{
  "n_layer": 8,
  "d_model": 160,
  "n_experts": 128,
  "experts_per_token": 8,
  "d_expert": 32,
  "d_shared_expert": 64,
  "activation": "swiglu",
  "moe_layers": [1, 2, 3, 4, 5, 6, 7],
  "n_empty_slots": 16,
  "router_score": "sigmoid",
  "normalize_top_k": true,
  "routed_scale": 2.83,
  "balance_loss": 0.000995,
  "balance_bias": true,
  "init_std_router": 0.0176,
  "lr_router": 0.000928,
  "vocab_size": 1634,
  "norm": "rmsnorm",
  "norm_eps": 1e-06,
  "tie_embeddings": true,
  "optimizer": "muon",
  "lr": 0.0101,
  "beta1": 0.95,
  "batch_tokens": 65536,
  "seq_len": 256,
  "train_tokens": 300900000,
  "steps": 4592,
  "dataset": "wikipedia_en"
}
Below are experts of layer 5 (counted from 0) of a mixture-of-experts language model. Rows are named router (the router's row for the expert), gate (a neuron's input weights, with its number), up (a neuron's input weights, with its number), down (a neuron's output weights, with its number) and show model dimensions 0-159. Each number is 128 + 24 x the weight over its row's rms, rounded and kept within 0 to 255. Numbers have three digits each.
Before each expert's rows: "gets" lists some tokens that make up at least twice as much of what it gets as of all text; "comes before" lists some tokens at least twice as common just after its tokens as in all text. This comes from a sample of Wikipedia text that the model never trained on. Tokens count by the router's weight.

# expert 89
gets: "s", "ation", "ers", "es", "ies", "ion"
comes before: " of", ",", ".", " and", " in", ".\n\n"
router:103163097146126131143111134135120121067128108170088070119126144137126113163106126155146148127121105123139159131127126107095142182098176145124132136083141147097134158126096109145135119121137140115153073141088140101143135114118149104184108193156167085078137118151153173128146140114095134136099090073120099123187130092103140111123120103115141129152119131148107115145131144165112115145145133131142099133114126122096130122120154116124143123162161126123139126131097158144104128130121072
gate0:127127119137140095099161098140121158121145112116139088140127116131090127091120140090124159131165151132097159140111150175141152137117117124134100093126152094093073201153099126113120169134102122127121113104173082132119122141149118130130137112145110142134155146124138113135153103132132125107113147123121111113113150120102097073149104202101118134108109131097062119125154099144140100099139125148130124153096104140142159090090150060144121127144112125162132144128144112122090170145144140
up0:121146147158123130118098110114144154118130168150118145118184149150114147103145145084133156139116103117138173124123142124170137148121160137130124144138187111160109119145102117136112182101153112172130107145146138101121084126126157101152107084106158107151133160175095125099165107176142160110087133112108119133102139138113115178093144055110130108138137123106163107143134115146144160120168148130154110120106129118082152167155137117108125165110119130114111161080131130105112128136139153
down0:140147096096093142100122094125171114150129141135142145133105130156133098138126137165164114123121106123142137107149093133120122103164149110132144133115103157135140130105128101143106094140112132107145082120112159172138124148140104122116149113151152159059165134113142154160142147127120144176107097163128124134136073110169180185131096124170134106115141102153114125147106145122176125144128107125133095143150097144095104106148140123141128095124140117164098105136096206162132155092096114
gate1:121119132143207150167084085145094131133149094135096119142143117146144158129133118132172135132149105126167137131168124141137144162130165180117088161135122137133113112140116140116098134130114158138156108148147119080142154147115145093152115121113175106126118155123113122126138138122146145158136106073101142123167148159140110122109148134146094132167110149133133153112072142148106146167103136130139089135108143094131156122188112111120102120126105133128156166140115163166103150096143067
up1:146125156122119167127102118112133133099129149098115113196134146126141078139163115137085128139082113156145169116117111119104124133144103102097132139158136115135164118149168139108106119117131154183124126151095090150095069123142117117116103107109114135135119156097170120098128160153184089098109156170110150148133105080096161106125151111123192130131094104100124088154169118131147129106150096147129158134145094141134131133121131098115125137160122108110159120090122154128144117141117140
down1:100158131114111109158125111096133130120145137133113103110076159140167128091076127114153142085152129116108143117137122107130167074125127122115094137075160117114112146100114095108152153163145132126152088115138124135140144115122131171107101201175134126094136105124166143093139103115085181179140130091125124116155155110110131143111133174132127135116129120140113111142102108116110123135125150129149101099127165141090128104122175135142106066093125108129132112115104146166165127100153127
gate2:136163088137135164124101134102123103121114125145153147136111174110127088182131085094145138086138144072153150103149110097154130118087140121102108140112156114122163143128160167124161071152161109115155102120154083133110129129125166129146072121166143081125099177167131120100164134105136112121104122136128150099145129088131138142118121156155111157106123126149118124119114142114138097145145118106112131129113110120130120138140161126107199127160127112134173141092141128143171099140115098
up2:106121131143100150121079110155141113114164140115096135173161094135114111120108146119084105128113108177117151153125139143098095136153110116124150126107124129109126129130101118163131189100116120134150138124096138137102118096115119152155094148145113147103122115142122136128164072169117149136158152122137128120098104132147131117098140137115128116201113149111128095161137131144166164143118156142190142131136122125107110145110161156152045132117137174119065125131160110117130155139138080
down2:086121147108117097140133101124141133139123143143084138167138127131129141130106130127153131104125117161171156116126126126105151122137141104173137089138133135140136093143114130137142178093113131140135173094140103112133124098158115205134126116091117097149134136110150117151167130097097166164151138153152140088160129130151125156113090109129087067109117123146160136138149140130122140128148137104094151116119158095122173122060134180097127115116076166129151167099151101131090122124114143
gate3:134112118126118163144155108090119101127185120128129148104144105095102124166135130142134065160108104102146116118128117115109097130145133083119199097122160136117110147091156111112145124131094136109159113168150112136116118115157121159170092121136161126113126152144132083106148130145096130126133126115101106140175119113107136123082114091097128080157109141112102119120154101110101120170176166134133167146158139157052149118083115124138120104145149157110133134111104145144121136131154128
up3:117119119108152163147115140117127177097188117128094122075155124131105136156098137140123084150107092111108097083121134161141101146142140142142158144165173128123107159148179131144108138160104120127143123117172157144098141111134112156146136159125127133101117137115154099156102175137087119160119139107112109132154137125125127143105099133101076110110112145148119154128153094150104148129188105108150134087164109145076161120118132123133143104142117155138060095148125143152118134118163122
down3:132100106152117141145130160120097164138126140145138135166076103107105104129087145158138155183149120148092143132147096151126127117123105138197120138129136128099103119154090110127118110165158114125142148105102135113135129181109155141103142141158144109097093172122142100114107167152081137108115147065139136140085105100122133161138113120117144105123136153139157120056123150131118129145189139118147102090158128162138142120114127144106125139143112135133095149175155159104133100147148108
gate4:130143146140151147139102147106130152091146164132153110122117137135162126108120108181168125168137088130109133160105127163166143175170164136118127131159154093110130098128140129128116116096131104111128139126110084112137108099130112157178103179163129149133156128114130145152142087098122118052103115153140089104098134116145141085124102152120125164193101143153090122160119104121153150122136130113114092119116117125129122100138173139101138083152102131122107157112099142142134116093092135
up4:181145115115120150109135111118107135143130112144140114128140167131135135098082083133141101102143127128160114127128154150120148080137156092137166121147108145145149097129088141106153093160087127132108136082109100087101095145113166143125157161135157152144117129152171140152161106129171140118132129107113152153108148162114122103121107162119109142133113137128133108116164122102148169095114126217123098141110125130137122106157093173113133135147129118097112135090086140173159079107121123
down4:114160127109138091123084149095140114111154157138106147145148148103148139102098101129140150128101140188122134168130177139114137157116143105141096117149139135121128131152147108110130169126108133142158097136099115135111157138110150122116148144115133159100185114159175154111143119139163110156112122134105062136094103081141121132165100096134124136129118133102148162151075134168153093167156103122156134108136099134120145178126100098131132129114075157154134108103148172163162111139142120
gate5:096116105139069117132130102131113106133119103162128174103105114153123106133110089161111157105123116098154107152130137152119142124195131120112161135136141170132128102130133101163119149082156124111158100079119095162151134163108131125123165095134136112135131091124142107092092116134118116099124143122119084117111143167117123134091143158117114112086111178174118111135125106170130136149165181136106165130117129091088141094126133145131148131122129123154145084116157179170155117149135144
up5:150105143116147093172131174126152114105134124148117164159148106100135097134136117117099113146130143144095134131056137156107125117116113190135134150141156101130143112156118160123179113121153123113107145128124105107099083099092105134145096088139151149142192130122134116093131142159103088120130102128139113104134141110153069124118127119163159185127138141114141143137132117159142129176158124166127155130095139107140154122175162151103146129155148087122152111104101095116122140143089113
down5:095160149125135120168086116132160107129131128173124140109115157166138128132092105113161140174071110134119119123094122168124146152131149132122075125118116150117125106133142167148129122118111134148136077098106135136125134079113131105088115122102185119103127131132148103109093178126138119123103133154147126169110134109097118174090109142115154132161132119121122104132115088119148128127103140170160126088110141103135185130142118098169137173062105129094116146110105176117111124109110121
gate6:158091115151128116146090129143194098142168163114103113173112134119136188141123168134134165102112155071098135135144124144119117120148133157108148149127172144109083127111132087135129100169092115125146149103094136106072075101117155121116098100128148148143128121134165153134101125124071123109173149128114141089181108105113109131126137131150129149137114129113114116146125070096142153116134076110127132115135130126133128112133127137159128117129131147158159090145117096132107111141110163
up6:117136171134099109135130130117114124131092110096133147111141109174118128069154111108128099183132133136165093119128114101105111127078149102147133095134123153117160130142145096109099158099130100123117149161095148153106146157163108123132120151123122127134162151146067128143110183122115101185117117131118149130084138156152111169113146100144121152098156123120147095101090177126126112158147142164127082117130149072173107139138131133115145153108161114101116158125141104114164131115146150
down6:096129130156151120155129157134148081091108136140144125135136144122099139125113178120168143136104153106138072169115154139129105101122128142117158143140112118137080165158151149108116105125109123094148113172126136128141132093134170092104091131132123180160088092121160118095110128161099124134129101099154125115151096133131166105113115181131112123146123158143092105128134099149097133154164154161077164074124139151167117138109156150104113099133115152123137123095130116136122187151148111
gate7:117140133135138127129135074134161133067114141156130126100141144099116090114123129132120100143118085136150172130109136126075164144148156094160108103136105111079145116099148122151098107134129092163137103122111149124127131150105099127115098145183079092134131142155139100122157125142145105062111099108108135128144118133071102083082114073133142131176123171108131135145133135097140125129109087156126111116109103119139141107137110155125114100154118113134109119104144167149120154154142081
up7:136104154112138157177133102132110132091116166134089187126119072111171082164097123131105146107144108128145140101098110102091162150125122102111138114108108112117116117101097141122130122120086155109140149132148126152123159156141190136113122140142111140091149114161151111080109144105160146121131146105170155117111095116119106118138065106119150160155111143119158178119129120129159130110178116166109138126095084113137134128164108138145124152139130127132148097119101137086113119166100119
down7:125110173165109130110167083125144099154148143137160112139141104125128083105142144122135128161096109162088124102152124079154126102173141122134126119119133126115133093086150116104150163125066112105116130144121106143162135110103121144123106130173139158109144149069151131137178112124096119189147108160122102168171090110114144122129117147143111079107142122173154077096112132127118154136153142143142139125161144078130101126137117115105134162149152141099162146116123155114135130131110138
gate8:169104137118152103156123138177091150119135106141136146094141107105148140154121087159150135131153152140103084127118103164089174167134088146114107121106140131113065115103147145119071124137116158120117117150151110148165103151125104162093060137161134127154111137090119095154119103131139099131168152125102116131115145148124140064141088179099105155132127135182116110115103135128121121139137129105119160139089135145129124101121164126159106098112144127135143126112121095133109124101118099
up8:147153123141096125111150117124118132096133143123112070139099169093097134097142191104110153147118149131185173133159113093147116113105167118120169123131138141140137121111117171127123095123105140151137149118132112155135121090085117126088186133126122125142138098162132114142140139103089175143110115172158145111130107137129121165094090099147118124131117168112136123110116139153130136131131142133136058158166122148093103155193117163128132165142133124161147160127154139136131094104124108
down8:121072104138132145121167125109108092109128156122094091112128121150145073151140132140154143114106097126133126117126153103125126134149177115105147114094115151108134126156123153145148114145143127152138092093140128105166120099146138143120123137104143129117165164173141167066103147109074122050109104163121119120177096146125127139124140099119123106153136130131100069153141093179144146142148138111150099127064120146148112179137140134152129128144150114115106157090140125140131117136102131
gate9:103146083154132145144108123128087100108097121088105104133100108184094152134116156120123092137124118122108094117122121116097124123139096164110145147131113105119090136081134128110114101122185103127131085177128155123127151107141137137119117158069160180114122111180133119110132168141133140094121096107129109127155086116133159108054144089136134171125104099105115151115114169174152122173119149154155114116128151137157148126129143110161103120121114150098130106147149145130117111143135117
up9:103073128135116112089117132139092137160127100149120131099121130138114176139114135118103131165121105172148111153139166146127171141134107158108069164121123107135090103136104121119134147121172165109144098124160128141175138112144082135154145130108176108111092139109187102115080114095134134135141135098153131145131123158132114153162117116110120110112124082104150150155134104145079128136102102085118126095109130126175161149154112171132134142110114142117152150176141110107114164150110134
down9:094133102167146110171089142093147098133129144129138122163134114143138135115148140165150104115115104109148116150131125081085154165158095146110117141121154101084102108108131148133117132098132103110147166132097131105151102107112089135156093083146117128124111117123153108072150143125133126117105116166160124136090101137164151105167159124162120113105157126142133122207142144136117127124165108137112145177161124137161121190096107148125116131111123148114164124096154152139119107138104174
gate10:135120116145132094113191144137120102121114094142084105141118103123123146135124140102154132129159140112106082157125107074137101149134121175156112114090135134118147146109081132088162132116182105110109090094156136101124155151134126151147101166119094094115131132138122136111109144126130120119109143127082096168159148125149090114106125138085122137124171102143134131091154147132136093127100138149136136158094109122141114103142105106105103165112206086097118122115105104122097105154108090
up10:125179093138118123116167137132151089109132097093117122115107126121121133145105112106142178135139116104106124142141092099141104117137116084146138113095156142108164145110113114129098169154192139138134104096108134152108141131198135143152171146165113120115154132130142181139098127111111113113090139103097126141181149119156114111131137131098120116119150112100112149094170145151133097110103107132148127151092108159111097104100096086102131135148174078140123096133112115128107166160106107
down10:119110136140162135129119119115131168111120170111122093132106166175135090129095125169142134098118115079100107136121107153145096128107139125124078124099108174109165106092130149109130170172131097131160109151153131137083140138107097134150097139099112135109163058089144123143157101121135114129155119108130149118138107123172091126133127127134084143112074194150089149143119161155119137090119116113122077124142102138154133147106129091122114140154132130131116127117129160160144098152141129
gate11:125124171169103103089102129133110132144112087132108161099147184122121165146085065207150141123130111142127160095128138109135076174129080128113130103151120142141170130118109123167144144152102136114153116153102114141150095129144133136175159151130097118145131149145140158133135109111131118066112142115096096130113122110122120076156078157102115128130120098178124101129121130142112133104111115099120103145112127125115135131142133133175106168112137146147126095158147133126147156108131130
up11:149111147155101113127070152125120179158156142162120156134107107115112136114133128128122129129131167146169103129125123100145130137100103133100158158143161136149113110108138084130137141098129130110096099120077083119103106080127163140125121148135153121116119110120159158085107121117116111122090178098176131112074082118132130124187175124145163118134171111125079135114162137132145116160124138117152093186103135139100150157129106128134123164110106133142137152099101148146129161147126108
down11:154134133107095157125161143152154099155138174136170137163137115119111108136161113137130152119133149160158126135140130119140101095129084133157114134114133109127154124127122113150151113117112123157122145163112128151177114143096158131133091077148159195130096131128126085168161119101145122138108086129177096128083131075119156129107123144146112155160159099118153094055178120135132119121103158137131135143115104116158136117113125138145148106159078136144140115180147142115113118153119097
gate12:146086124139107175120122128112145118060139143118165148129122125128120109129138119158125108113110140125091140104112082145121122125144146080131152155173130132126147150131139123103101115105124108118196151138134103106129144159071100142140128144165104113104149139113152114161158071099118131125093155119144121132082173147091106141111154158129131144125126145131083141123137119113124135143161125123109122123196080128126146156142108170106173148176117149157088108157125122142135121077154126
up12:090110106123136139112123185088143113131128125113110140123117146090139135139154109125146094156163101143140099086130131127146125117082087144129124138151087146149119100114107161167157149171117116122119147132108116128131133144166095165150078097103116116129114161150101107107148111148108082105162136167152110102183112155086118120110136079115119113127157149093143149143174091138164171156109140137140149153133133168171117120087140082144109123108168153109136137127130148099122163122115114
down12:110115138135107127109167102114136131127096167127116144109098141121131122115133130099126171126128127146112146143098096128118159053143149089124144119186165167149157168152102073088111107122124138096117174146136098125149176110135138134145140186132105106119119157106090105145108114111110137138116147120135139096096136092093131128154138111135158131140100125137131133117084134170138086116152152093105139087131146130061144162151149134124170112108079143097104121114114137111128108133140151